Below are experts of layer 5 (counted from 0) of a mixture-of-experts language model. Rows are named router (the router's row for the expert), gate (a neuron's input weights, with its number), up (a neuron's input weights, with its number), down (a neuron's output weights, with its number) and show model dimensions 0-159. Each number is 500 + 50 x the weight over its row's rms, rounded and kept within 0 to 999. Numbers have three digits each.
After each expert's rows: "gets" lists some tokens that make up at least twice as much of what it gets as of all text; "mostly gets" lists some tokens that are sent to it at least half of the time. This comes from a sample of Wikipedia text that the model never trained on. Tokens count by the router's weight.

# expert 4
router:575532498567589513460407438520422466468518486496491469470510495542506530422415459526505539622509419464472505453422402520452499535466534519506476608491515607494470444489526460557562564512531459546423526433534449544466446474481520497522502443511520470529474522630534456526565577474563494438488469497527478491520418585422418526581581546427548551434477501497527483579474387466523507508435538489572551507578453437446577495419459465572536504501523521465457597490427537520518560492610547
gate8:628531590535565549427497506458512523566483513498512580605484436533521522489495508532439457557501405519576520470504512446388492527490498489543438475535540555592476493531489429432545469486458563469472491440507490530457537473413569568490506532435605472567484537576440550505544563552537488466532551442581544475545469443523407510484462453494454508552495503521615489430440528559571558424534403552543559588555522489495474598389582486532432486485457501546544547519475556472455452578488454
up8:520507473553533483511440541476480424535511423483476467509485506437496503470531476605393467532543403512553490447498464451547573562487438554455470447426506585576472471446438465472555467445473544504518463481550456488462525579493645565594509526467588455475510508497421477512619573496561524469429505500561540483426514456474518538571602493564565480518461474526581469551593477558523472533510373496551379554469554538399479517472476436568509446547462491530533554556582498552487540551498486
down8:536419569496507505327509536522569466493421541565540541512508503444499547489499535570485527453490445445491492460450524516475565602526512518580432586554517451571427507462432440449578527419467544513532459529541554575566475506527560498502445447464512587588495445508482450497630552515530570398474374498511574446549482482420451492601515410517519522473496518531554557480480523568504441464479489475452485567507471447454443573519504473545501505446498453535599562488525517559574466538577475
gate9:381552498464522487493445463539578574551509546495486466500476546470469540494494436413511508501599509451541484542471478495461552492522546487647461554435486547490528460491471576444528585436368517591509494589476501513570444546492536496489469509449471532522466506570492455567366494464626565467617452451548550549569525514489531489496489592512570428557507533424477471505498457501496494493512387569525532531539451499538506402522541519434479557487504409377441513474456459467587496536483483
up9:428538490425563550445544497437525522469440542403603476513459459519451460497366469501568494457574534398516546554578480506501508458470531507592411570515508498524470393512445415464444531498442549538477588546537460408514521440528489528447489376454548468484515484515461513546488463443522557525613553529404591553480509457516506503442424458516484515478467489492517562553576510481478410572498447599518509544560410488529468562527497537477544473508556459370407489513503461482487515500560534
down9:501450441486468515438457466508572394573554446510483424530500532491488484456496453477562543565569462494502514530440517519422465452531549582530533561378459507569396530474497490518557441496496471520572494542565463509482508553497497477464476474542537471442461543456501488533519454437467546558580494481553539503472491509401504469481521497477501372508504554491464535396423398461387563539539574591354498471526487536498431465493493560535443622508572463441431468514432507599497495402492411
gate10:479535393435504498534528563538530550353445526444455549566498506499465448459425468561555525555443493444561524470492531509651459443440474532457484564415599483517589483492614452466568498467509518479452476517505506482456469524565591577596436555472547549558462507487442546466549517389519431499529501448570468529484535494503367484564546513473528521485574439536575436459502403540594491532485488502519441597510496488553521528456456484510597540502528538502504504490423512573507468508527536
up10:476501457461401516597489445467444425526556540419525466508498483557470418577487507541487398460502539461514561506539492439551518445485516525520476621412523548569500419459545535539626511514558451500504473433414506545490477474437576566452571501509502509530578466592551522526473511403509441513497549488542589436446544440486528501534450481410506488561495516454495505517567454489543445497428559581516389563487555483493430532535430461532588523459466489404420540613480425477529532427477502
down10:548601535573516499505489499529592533399492436522467475514543624502545458476467520570495428436462500388450496482538553508522520462642528515569481564532543526560472492430469451559554471496453583473473459563451487501356525460448467412453466441460567505489435524491488487457522540538567521450550447601433486390502541491428463525636526518501465391506570456451513454489454482520534472589475523469522549519520518541432489520544497507587505518489499393527460484434557494472426537507558526
gets: " M", " B", " P", " T", " H", " L"
mostly gets: " J", " K", " H", " \"", " B", " T"

# expert 5
router:450416397515479433486490546486428591484463495463513560471485508494469477428504419532501488437464560527454559497469491511524460517473470526424445500555478464526517407609421482479540458504410476532515503540548553591582537428410507448511489493491539547526570427465502490487574388549456462529478508535522506491415570503554571494469471527569507466567437519603512536402517457575471558516546597474537459554508482552496606508540547518510526503505334413490549463486539449507487490505595376
gate4:520555462498568415491474499488442517386460414579450414497489522553481481454483404536446468431454482437457470419450426526523460507526459403539513623488448521460420577483621533539554540469552508511556410495535496435488432462627542447532515447426542454467468486535570475425522483436535529471503545456547500503476480514546488440491438477488522536546340550495535452449508511476433521494517470548540501469453385507502527506524511484519503521481399482526468507545541573454644540518432484
up4:519468455596543550442431479536474451510560473632488483479541521500456489575492482501517559529480469536463481465473460555507467426472460448447579555475531418597559561446526500533495561406453469519557535407451429466560596395508546472463558571498583474475548553590486405490552554460521513568499453446465442499454490563552527493536436492464448427499488467453448502438384404593568505516468462498478482481449506449455438583506489393509400458521406492484501546543546440436539513520517506
down4:434433468483472571488434464534458549481491468470473504519482534411602532489445428497505508556468476507508443465438518479384506567548426464465486501523454505572408547534553443526445498510579464485624537526512458555439443455578568545531452575465533486477458469572604526548525393509536492436524497531489436463461544537568518298481501533491497459433488515469451505446558407498492481499580569537443475489513502463521489464476488400424436612463433469534458508467515487410559464466537466
gate5:387498565483532577525470452455473540481421566570456659533411600469522498506538512481505574517500526472510567471513434498546454501445476580519508500419460579495528474552521569426544584539572470505589539439517496501470535508496512467510596451454440539440481498404477457527467453440469506492524542523430499493600551456460507445424474537475529435495565498489506637443462506540490508444470451462572529531591498525536474534421503423522425451433483515540440541658503477487458525492518424
up5:622435546511560474430543508474448562535506637572393567465551490508470458472447511584455481548437500482519482484448488443451500495435537530504567501466470561547453516505502478500473487583547506416584529497567450423574509426491546376477521413528519497489454422536316469524496470496491530442540499468478557563513529482469538462575474511456469488499493520426516594522368512551488480482455478453518401618446512461506528473575600567499531531531457483540457474490435502515498524467473455
down5:483470534461548456626478612588521537560499561659444507459391511467541432559521489436503505527544503520449411547572601575496429481465466458431514460468440475501414473530536390516431453430457519571470517598482450536514462471492523505477418594451430538510530540429448491520473537503540497527480476425410538470550495456469534525554475479484542416422531501551462482547471516529486408540566439527508533521490481561505538498474527476485498523445557592558452531463530648522504513516484536
gate6:397474459467510457465465570427618561532518508448544539436550488418556517446540470525582467529455440542510463491503447502600427493489518480493536476551545539523490566429416453544547550539491508526522492516455466584476513504568443530590436527520468541545428576404523390471587509534614468469438491569538484464557518565440447481531441483487496462454545440481564473487565488521473423574442591553487612496503485463482553463442621446457487417504463452483425500432543519519575563476477469
up6:411483446513443476504483388521558468580513463476465499446461491463465465510549462428486451486590524548454509533408458557558490443567553479437468508600584495499441562451523529482509460510435559471600574406384443507536444434534432586585411554561539493567453459486498418442534616544554471490485474538456489471503559528490411494455529509497516560545448447456491484388538500454495497578511486469491456534427426452455541439508535518507558454572484527435487445517503469602536469554533575
down6:493418544606426500470507632525561455485419513524540476525474541455420432484610488516529486540554544481550532438551561528542481473426474533450549561462461427561433452578496495515413455503482471486496554579530592473532437495450572487548446474527541525536614496568526569425498423525539471527538577493509517583467538538567481431543491495480421492380363467484568483474537531477388503502578491551521495522503568477510457436466544452496473452477479373454544449490478471491521489523522566
gets: " the", " of", " in", " at", " The", " from"
mostly gets: " the", " during", " between", " many", "The", " some"

# expert 1
router:410433561462428473406534585554455528444430432438536632524466518505484430539459522521491474513461509493490597466517590429570572491477460390473569506485528460538525503430400568427497484420420545595555491480473519532514585517493505458522553553535552532469578411462504498449505437504464567518441487494490524550468445455549509547559505550531467475551482510591473510448517356458570534473610480476508524498569493521492543511529462553580476488465409486464440449455544482568490476426575491
gate4:616615590499480387461434530547413551503563455528586474423502485432563455621543501508505439569377512527578432476465437492474498499431467460516516486407524434524486574499489468477458406420418464426550456501468522570520491457496512486498524468492451433477518534553505512502509532508538474414505462563474422469574509438564525560498428452546542381531452468497526477489514517538482498519481549498563469505544525519518519550570549420517392528413480452515592559444523550428513477568504461
up4:521475483495588471488468568522489469492512509557506534498454417404513595615532498488513455598532497566510490434522527477547564562508518493498579538501535409524525495526404518525481415409487566545528513506398485489552517413489537389517525438526514423439544482515493371554480561516499540448457514538524490460574405474637471480449550423485599396435486479521519560491457554591488519484451555508506411531524447467496460494463557451573458592450507497510410543483494392468496480532538477
down4:491442501510447622576582507577591512533516483529477526498495477505512494507538543551559584466412449471555550521527515509519477500496421412428554524454540561504489511523527475629472423522487517444445492564546429539433444469485477511552368516479570564444392530491506460564496531516569562507570513484445523460444535416568530432468479561442496467445434491461566512525559423573480526452441568548503564532520483459502407481538519436497400474440545435470481466503582455394523475506410428
gate5:427567511476472522532507504530530430556505518399385478563443415504554472436499535500444570517384523485513482574504511434599399508514505482504359496536457554467444538479448484575478478466536501525540537445421508541487508527450540499409528466416523546548545390460544595515490511509509463455453428462469527485452583476462535580526458484510521514493503378542543485632471571460518570446550587435463446454504490521514543460547465519507475528548529366450556454521595524497555472497540504
up5:497505462473492456476547485512548442494496560511439531509461442454524503487532528444457531533418480494463590531521490421626460494478490456492477404487588497480534530503411496574420478510565444548514507525432516453567452527480417511403527513550492486519458381465550510585517534467513490534516572534462602439516524495529451456500544476507515511490436406609480551616368516403508537521539527430488443453535428596525539404542600453637429469527437503519466475514547552557496517453522543
down5:575483498624468534408466502484441455477533456492512481443477467507477517546466508494525418433427565600480474502524463476547443469513488485571496442515568514498556522426558506563455441515513478526484401461491482571568499473545402452522464390578462491542531420453436588538526504515442534475476452527479533471388527574574461468518535567463469469359426513460476457594621561570471521423522343498541516467477537505535482450522528520491512491603501534572525579564508525485546458494482494
gate6:493560444417438450589449515474469531451454486512538475434522496478560548491492462515496543449428507527494571476564430584469515430592465506553539500442464507460437530462524412482431501516475420544449550534503525451508428462533417497428556443563470581475482466325604541545493468475559553619523512529443428497453512457491546474495548500433553511526407497484492518477411536562464587532546435496452527466399515561538431493491575448496553557508468538434530426565518419554483511588528470
up6:538534535503513534481454582452533470444529460577522517499487520526472481429492501407453473389485522496543618497552427514572500509649447441480481450504539464473441594519441449464436560483522484507505507463530445443542492486494476507561584408556515515422449525473591544530485547439464443540552509443405460382534493476583433520490488400466578496562459465467443483513443515478470465490545503514495481475520467599468312489465599497490539545497453475482546490508496440453483430507610449
down6:416471417532425443506456523496407533530516481445486581431515514446416528493493543526585539521507562546495490453461551482543535499573484518529424448462488493428490481528519569514524517420538522517486585561482433383410525579475526425540543520502443433437525392436565484502513465540516501528383504469498454440569481472586443597416503461538497520506544522420428461414454469539498540464495468485502350484510476527564464536420393488544535549478414549492420495515445433488474408471493495
gets: " in", " his", "ed", " on", " In", " the"
mostly gets: " his", " became", " used", " him", " began", " published"

# expert 11
router:535555448464505499453503419425470384516468505511406568545412482576477512478556476512511492505444443549493493573485476485566503518475549513554481446489499589527551584494560448438556476439545448427412509421458492361437541470415448533563493394455453537491451517470443448485604552483523466582561454493607516471415543541436512480480602531448551493509567576516475422527433527500451530547508524484518456541475522449514471532470513389564480501536556547573457497456478574514485473396565510
gate7:466442562399538496470519581467481475515469523432439585446490422497429619524497621528540502494515508560419526546546626592480491497520575502478519463562481479427466500468413483538609450560507534482474489602504531535468458417461442485538479540552585569511470467597535646505478480489502495552486511418504527498466538524446470526411488528406539474458506528413585576464495508499512550520449465501515546570557506467535548505449440476435582578542474497463491511503507430442388538498526510
up7:357506474447538534517539448462514516468448559483382630494521421479418528500474586554453470485452475504576503431502608486552500380515493541517563571472567493561533530535428461459471473461528560511494424569479526533487396476401502521541587458543510496492467475526543557537445532493553499513474526598526519567487503540471460461535490582422480499459422506533528471514494540466490499464417429599468516478468533484563562543475511443410543484563486548444551440592417422475424524501542418
down7:589535612485465552465454451513500465454510502372458518484473452483451586546478485483545427511447551467442466569560527522418484518502523513482505424502622438504472546481513537540562463551444515470591571516479453537518504482482562429573412474574557495390579393493458460600445536496459474530498553530482540418424555502433445556550491481471529488477576684483508594523515526513466507494534514473523416477500493530562474429461485539524387488520549550491524440501455488459519594491492513
gate8:500576461476475540497451497460500469438509639468579475489495474589436486553567574571507509489541499511572461489563501465522498471516447538575478464561539438486575511538463480452531472581478526487557520471503611526540561447492390464474606530509565392535521524450518443451482519398472539482588554481534451655547505466574532562447525548526459473530485533531536556559481492490544493466454576530545582475545479429480489518541464556493486532509470497569546503628475386448489642498500453
up8:453530474457493557460540501520478485537526559416613489477505503580490449563469605528493492454524419578494518441561479534513507465394474545559501543498526525518455523542465557494562519491570496424460481493432579451451567488447420411490564545527549446536516498459496413447393511462467470525532557514596477513530505554490518552450488535526490404498495556521582511488578429617629500483472625499500608527537459524519580575525456461573482499534575512529483527635555534510524522414501535
down8:469414526521450542450455539534367535525515489497521493470565456567481491552503483576662499542531528402544561474534506529482463569452448542459422536396530436522525498397421534526442433520526403517474416436494487566571527394548424600501559456516505506461429521608469506488521389489452476424506561464555535528453463435559469419472521480485576576521547507533461596502525437536552504560559557536484518485464535514477475548477428540473508534523473564499550486446477504560548531505452459
gate9:536421486456440458455517389521448515472520555559513511529469388485456453472618476537501493551420536478456570518492515484450532449545385504522534467559433523445480469456570500513534392413519469519498463507558434438466487512502528525459535496495569476524463493520529489601587547438460426538513542518451515424459491581507507475574374517576500416485427462481448544560510509482533519553481536475432514525464562589456641452507383447506407545535462561531556447411449495457495532552446489
up9:517447456465470465410459382499504495439564501584542561558501375518468493367532504514535484502517552478412542557506505490523462532456428522590459471482503584413535443483528480498593428443530459474493454560542435460479527483510500446497537432395517540550514498578518485559600559442449515547534473463449546518583474532541528509438382538559486476566535456474414448508443505563465503506459535388451515487483591509518595503526403390563450505481495551496486425451464506471508424488457495
down9:584485457514547517427495367492507595423514557456487538559543520476495507471479539492457523443486488524539489530470414436487480512594449443457419484493451460505438569595535417554546546505529550496469495571455428441467496559468465445616493587512519493515508460505499574403416506520479462512511507461426434505497614509461496505403507573512371485489466458468450517397380560515549403471511432443454495480496524536508491423496373503484569490467533520538440500438529452507587520541508445
gets: "\n", ".", "==", "===", "s.", " ="
mostly gets: "===", "==", " ==", " ===", "====", "s."

# expert 13
router:523579391512407462596517488423515420479490428512457503461566407500487479408474499471469506480547512388538490473542548490511452437533566548502467431442578476478461573555463505407490444478537529499458482479512439502514561597570525580410527520497556432527508510467448491542477502496514537565468492426578510431502578546442443524458505580549553519519496597573485470502434475448536550534545545469394422578485539489567513488514539375431520504551496558530538438491501528557566382518437562
gate7:564525499496425456426516458486442462584487449513516560588415512510486492484421517472528558455473518475442546554549440478417438522504494462463499558443462516557521514485460546476528467444485557588557496438527519536585420546473434522497486488584588501462539547435573555489433529497576492441563437550464581543526482549508512576434536438540536434594591514478548525492395492518435533478540574452494519585504531486515548527481505437550575485434404440561453502479583506508496337489554606
up7:479517493396511488444540480518436473495529459438564507548487429462486497457514524544467571474481493495501515473578447493496455506455501535577498546533404474539516500475423589507545591529516509673497538455447495437500530386439561427488426586650561443540504573474512504515529419556563496536619498478492504504550516430489529394521566554536482457453410575520536480489539497556429464525503495575448524557572537489480469389452447507549515509485493471509517501509431619450559509484550577
down7:493447473451484510578595536526547535458473521542436552434429494478429534513439465450564583536517482419419435485501553509488524468475508566472492478545431510474460541528473524572461543561464516437518504524529475442593505469457569467571535533430482508559506481447510517538530536555559495523564518482531465416515444495485628483490514564458404563576384447417444478480639494557550546594401451555514483476428450506546533523524499452450543513550622471494465458445426471504626566553503478
gate8:583576538521457455468502491360490535581560554485583530535515478522509483542475494454551532635508509409509498478559579509531518441415525417500536543469483455452515530446521502415443481527532467540509460461480586434547445472557448521445533542591548423543510508438478562574481514602461502504503503329548434501529451494570498492505560522524582479577445538544519463523423544414490511490539533439523574457544519520419615501507520418492465564526470455486533556426417460489508554537487451
up8:576480582461572548516546469411554516552575403478507513558433522581407411523558473485461426548507530450557453427424556574569470471458490481423501480438366511444587532547467486474406518541566524505540542471595523486507417423517428576494517576569577466430426556478495480447558509486450462536483523407574524456580517547462444382453581476479498456530468452547509554460485571466530468434530523511503570474502468482499495439500505506549550527433510485516488516500435484479507537441528424
down8:441539490491542551558523436470478483518534564481574475520497584543619512502496513476593489587517546569494410506462503446470488517445543470495577513524506476548428519406397552501485471382446445516460465465419426575520421523489466516590408518485554483481597536499435475491587610473482483518531474544503505467406590474496539556564549597430565483549465506473477463493657426465473476510496538485528521426473508560522461548476511521444539478527363448534475528468559453480546456497563503
gate9:585561529519506402413471518532482417475474484445465516522492450454500449509438548481478542577474438498503439583507576457555492479483500468519455528533483499553552551568514477538504509481478559535475567593412523516419613543548428575531390465512498530479491541513494588473437527461512545633535435526504472520553589503482487475555443505566534507553479470599469575485547523552570485428372435505580485429408408541482508536523418544504525503462607504530508527478517402526515451484589572
up9:543564504448472424359459544513499456495472512442388521493442511454480417606418534534488489504508422523475566612491518485557480528564417478425453543504498525552504575486470589570486521529465544554459523571521466605458540491451448613465468553445433532521480498471461531473448512396487544584553444488545473534504507484480439490523489450598549579551491409524445545444525526506621559457413490540488468494483557555472450519508565516534440473496628548528513535519414442467549521477526497
down9:561526497481447527518593494486586482524479427443397520494499396419436514568449491568464521491498441431512468493523474464488530573517497552540376560488579499549496417468419476520495439448490503556509537498502509513508549483496553455501431484479551399482541517452468539387457539488579522499662438408486454489577484526475543512471511492542524576508556597473458503504466569490453565496520570406485536491468429551474396436445507473406484510521495562486497397445509604477566487417501564
gets: "-", "|", "\n", ".", ":", "="
mostly gets: "|", "s.", "es.", "ation.", "y.", "er."

# expert 2
router:512498593545503503579499513534540543429569480490487524470439513519555523493471478457560553484512485441468497463563475376585514469524484482515472480553521445506529485470531523512513565490385392522414551542562548523523425426472495495561572543615580524428478478536488555502502424420515499466555536472469504469532482483575496407433549428560466469534521471524533434508609509618444560469542434536423464428491418552483446485565539458503455527582412480572486434539536548487473559649453534
gate4:534546538451418479461548448452548440542432631455568411433508561485439451519607493450498471484465438450561563472407539430472483414515475596480484542518488494479448497522446566494419495561440513579579499493501433458429527512366463503583506512449535505579534463500415464555480459487419488527496523498506590515480499496574468561585485529525471490493446429493423414521515488484528504445458457524469456535455451461477467611541558462550543463452566541539495545549491586585505492591578526
up4:519476475530508439445410503568479516551446497490478436389502536480464455550505476550413510453472413452516470460512558515513463414513407565535530461573520472556540561435531470417534510457440561615625450546507496529499446513470537495474443497428490453514549379479472474516499385482446528476510571474410457456481507551539565385495485457572508447484561557444492500459519527420504493356540450447497562531608533500511539534524497511544557470539548507425450461459491454518572453436594462
down4:582591487637527496422496564492552563428466512615498485484504513626588456484564442419554495458614469474560479612494543459505499532483483532485503583422538583469435465586502523473514515607464452490513500466525544494580504539572499487428534458502471583528530513509547511545495462474493535583515557435504576569518450547498471558492511515529501452478500507496596493448362434461516441481433568514564488516521572511498512470533448475531450608552526396469523492501437473525444495464494578
gate5:562419422476475577508557492498493474482532531445433452537435467585492467553487537534420533516555544450589465420420456443457471472548543529529538450468463500553487528500491526532522550414430420551338529466573493497509413468478428448511579486470518490452431511510504458640465506631604471503600523544443505510578447477505468513495463612501592486530434494489557531648498475436523436499486570463472511461524447494475497462554503498452491448554506518514445492488466459443513437458515555
up5:506516414482524496402520488559470446455605497481503490478572511493502484511464516594491577497445537492560486545518559555619542430541535487515511425465419602493584479487455447474474528505468430518486466375545496426464478527514479468579506512417437463486484524442448517564495435550510535499517557569565424516561530495623502477515423471457504546559473514493502387452533397361502520526544550479508582499558462582556481407484505444505450464520445458448523543517576462488545413550560416
down5:486429452557497648504494511454509519456445548562481506506403457551516440503495511512527476454516569351499423418527522542444552460524491516521517381498537506575535487567538426507574551512507487518402512451497407498459473545520470486460522547600556438397489550556485493479427442676553488449488463606488513532556434515555503514553555524525529495457410416408601501551569501515577501518504554475523515511456435466471521493511484500514449502523487493514596424490511474431515541439515509
gate6:473561487449467500419510448532531504459494569449580553503546489612565525425424545577484523430514507525406439546559416481569605530488510541499601523546544426475569480507473505441495497476560443486417455477545528430565447628487521460592500504542557417544577473492498488522464428506450487517447555526542547521538401576479495471451475571501476475536456488526490453572545504499513574480404507474489528456487440512584502529434468511532463529491444536543578534374454599459516458453566596
up6:442579573497391565591583559511424521506584520502568484496579473535418557508453500500538552545489513550441523511463448498417466475516415362575477520479521557538514546565494484481504458423470343566375539460587481439465510513499456426459423476537562533579499455536474473500516486414499488444470408453510518439435416496467445478590479524532528487578473522523512532473512510509477463478415498416494594546552488541465572545433525482487539562439434449551521489558493536533540500479506498
down6:545511508570538460617512503543515476490490462492561604555509497559520486499477491503515549600581409380486472428507518468519500576432461481530357501521475454476481477491489486494449442529442495568517473510625493555534432593426523553530494512474450497616568552493463544543529436562474440556485501446457544534478538435486545464458617518499467443404415462469503490490491567476542444507626506510512442537506544465464507454480465568482453568505560434536505415561413504487532415602461498
gets: " and", ",", " of", "s,", " as", " to"
mostly gets: " and", "y,", "),", " but", "\",", "i,"

# expert 14
router:413440551486471461476511559565427499457451457491486529444425496581543445415471543528471463531515568538518574506444603478560495493512446405488541469494492422572491477486363500472442554437431564527475449554509563500424494525477404521475446497538533515503568498536528559496476448568494555505428502453507542627521470501546484557512503453550498416535529520611434483405523444500568527474593419536465523425616493577500452496536476572565487468534417412541530474543494459531476512593559474
gate4:472580502511568505443462427574485422581481454467610616495547380477574436509491473517514407536526514471510563394433474538563478364499481527513512408490576463530408518466487609434475509545607486595510493429475506526543506530522430489490524525445503409511531475491505466468529556503482535476507474451446554553533472479495494380443511527538427444621527418421485516430499435494571508531489464576491570585553549474447479538516518486489522504479531552485515490470561531495581484530490566
up4:471499536524521505478481523472537521557517423427509603531517482532529506472569465475505551527486544432540530456410443539561582410528449464567558487537412480460440493508474608505447540522525439492487522469535535437517516509498530474493555518401504464628634439458361550583489429536484463557562532408473498488454457411581541469407570425545492488537516441537475475535415428466501456494526533475515512488413474455434527513521596566469505507518462539428541541494584457552398463478523421
down4:524511461548485521566482496579550488409597567518466473550462594488511434410452576507427431451440543469462483454478473520576490505568504539500520492506534394504617525508520527502504494407525460516500493503433534519467567563600507507444496509474474439520537462511557485501567464487432535461531466505590541508562443427524437584481495471444488537520498561413579456455487485416474572522462682562491550514484512435550441441480503465537457483503492650533453499538521563534627563507540515
gate5:499436492524498542605468504604509529484479469559531499558551426532492434462437499474524607537551453519539459501465438473537488503414357416597499529471543500521562562452518590487503453629524490504517465534561511503488463559472519536537554472447489446598504473558535549585511648410541594491484528521483497486485542481516425504455560488534473508514585514436458386530420405483496548500596525485501442597568533519470481534540486421489556551499454509432450492527485391516522541508513458
up5:451562516489441546418493441551454456506398555501493493545617520497506470527473545508448443573649485484498496537573462449528495453524458444487476547451506440493579539489444513470613550557490500564489532464558497485503600483410489484500497509547458445437585534502555533546468543560480503589541453459525506575472555567514543431533569612532473473557492496511440539508387444448451564397569540539420475484547441460437481489544484485418391550477592578503501540491465486446473520592513469
down5:494519551493462485489489402508455539541474472499393555433460558522526572482425478493434532515560485530575581460472492509460532412651503491362512494548433548556491405408528530402491537500456474493454549430480524535531433549465514475513444522435533583514506475427511505603544430545472466534491567484608436469479517507489489510506520569475587480491491469564562432456487611491513510473533535472438595533443549450422495536408457528558479449515589393418515486468490568466491510499481553
gate6:528557502512534552610525528448443538500485451466494496524414433510527588527450475488583549628513436668486433539555473498457451472534507618468533502560562564535523490473526507507442542444477501558529522412425570454500582442518474485461565494578465512527498496483473450478578545463442543437457498536513489507476543585403557501555491508501511504460482524537562554445643525536511469491424505547520517494525577442521554453557528549481371413431470483451504566430505477464395544469502521
up6:555492591537556524646498439481476533434440522655547529514494485523530589504534532447435453563496550480598498527545493522448447436491501379536463591453557504464476521453534533530526424481503468610515520453471513473525481500495559472542466482487471489550452461432438499516476505554577470460363475543482475539499505609433494541519504473554539540433525444593532498434436514531434537539428545520582512546556596434512583504463601578506539554502455468520498575517468478488424543457456461
down6:531510468526549496518480508359602481559444462480512430517508537520550528471490454430481571589502566415476425481518597458484420453479441506497501546537550490551523550517566533560454464487432462493493522486545555506560597456537398454492516565477571390442453460490492478477507517604460450431475512494479473439513471543586518495608538550594472493378453573497537477534499503526520540445510571500497340422478525488553672510493522503523476461489492481531537501515527495576557560513458491
gets: " was", " a", " is", " to", " as", " were"
mostly gets: " was", " has", " been", " is", " have", " are"

# expert 3
router:522460577369490575524496416486575484570546494472556595390548504478499528582514539515540484476595483574637521473412550600420522459515450476517509566483385516406430559530496506588514443441546482449507515488490480533480525554508527521541459522535420524429570543500482516565533507517488472520518468489467521467416579500555516448484439474561485444640444490400482514465450488455544581475444473472460481534528581497557523493589504453451570564522553523530522514471465499419571485517478445
gate30:382516492545574494579537477490497547446525531521469413514541442472476545510508422469475511577463564543538447500515521510595426487541552474477516548528512458415462513498596468525417408532497550536535430497476461527501590415450514442507479497524497509535375489450454507502568490549566490488581507450390553471450487507533429578523494500520381483475433477512459518455605503495636504590514401502489543520520613474506572541537462500418553453467490548456563533478480452613563472525517418
up30:470464470545491517531505463504460516434560561450396508502544468534461511537439511472497477493509556552475506482540544578566469491558576502483498518424477507466555519465514490445514529401464410603534471511507461524498540457552373423496532491551539486546596475500466525576427450485597536473513429533494565489420413458471426477517535388533550538593580416509496505507620507507578436487470477527462553482502617458598428562495466558562582415587490522432506527437437529456484447519539426
down30:471443499490478558536581494593537469544547494545528570445475478508511407522451510590547458464446466521517436504546560553501460513554400549580487535500483504530456518380482509404420486496536520441579466498498520542588538492461456667414544581544588385517547540537478444485480442515481576437555488485572460532495446539515547567458488556522536541509516527542497525493511385447586508525471482491535571397483545553516451501467488555629534559550448463454480446529470481527480593525463542
gate31:520491529506556511439552485490518505441485503454503498429464381577606488551509521517521454545483558451467549533500489465484488470538575500461474603368473455422474493513491668580338496529490544477582489445493527557538519473505502524468538534571577513540582545458571541566531428483444662507510435496502468434524545547464514508484511444418522524573517524479488551502488475501525474538605561484535493451487460516580491533607478401526486557481449502518588440511543471491488442424506513
up31:515573543465493529487516408513541480503551507473472500417562406545471468520548490572462514577449491418494569501549536454480546582534513556527448506414435456502534577541485549528392514503485535536412525414481569481462480533433540555548527576504532558526555547543602497564534534497412527511527496618459539522537491572414437447543512435481530439628465527421478503595443453489476361507552486533507514411520490414518439540549496555533462490506531390546549468520527550546542463425466528
down31:492508536480444526518528436485572626523447494462506500529471488452494569550486499503532531518476521455437546530462468508477474513506462481497429481414539575489393418548466529506581472532460535448520492439450455524523534486521576460478555457568448447500572502540476486446570433528508376439561457599487512457614461566446449493444397472571480523431402513422489615480449455467541408489522539442560391526443500561530446518418512457572488481519579564595494444522538530403562457475486523
gate32:431580490431481532448497416580513486484556478513453547502457534504439526443471525427452461644407551571410578517503580470492463558479371464443471590534506475433515478515428448481499558538441452470536442468533545439516546527515539594551497459544361557530507465505483638492538506542501456630504517466487547525478559562478509533564487450542570434541498486474490579525546477553522485541512467460446451533439411516498565602517501428512512490506488570523513541461512415490520533433557523
up32:438494511446530517477510522530449462503468417505507555536451449486578473590404523560476446525519488527495588522456453454489534536489505557535460567492488487515486505578506377499576611469545356499479500470578562565498501481475509557456512469592527579553514504547501529544516471483551437575463478406399544549539528507432511427558509580582528438473536504400458479556500612504473473467493465398473529517495448589556465567493494437549476556504587471528479403518404467430521484393464523
down32:569505562484510469535617555531518456461596520493504453494492490512445492497397485561496503566557498558416462536451523501444494489479442460542474482382484642483496486399643530420502505584509546519497557501477496425492503516469416501495511505474538367429540544549481525399455607423469527459483498525469530543499502575425532567414507444596505469427584465454465481526392471552552541545546496437444490473565432517453497443546534439518530483557529456520526477531558573445479520524516479
gets: " |", " ", " 0", ";", " —", " Total"
mostly gets: " −", " Nominated", " ", " Votes", " %", " N/A"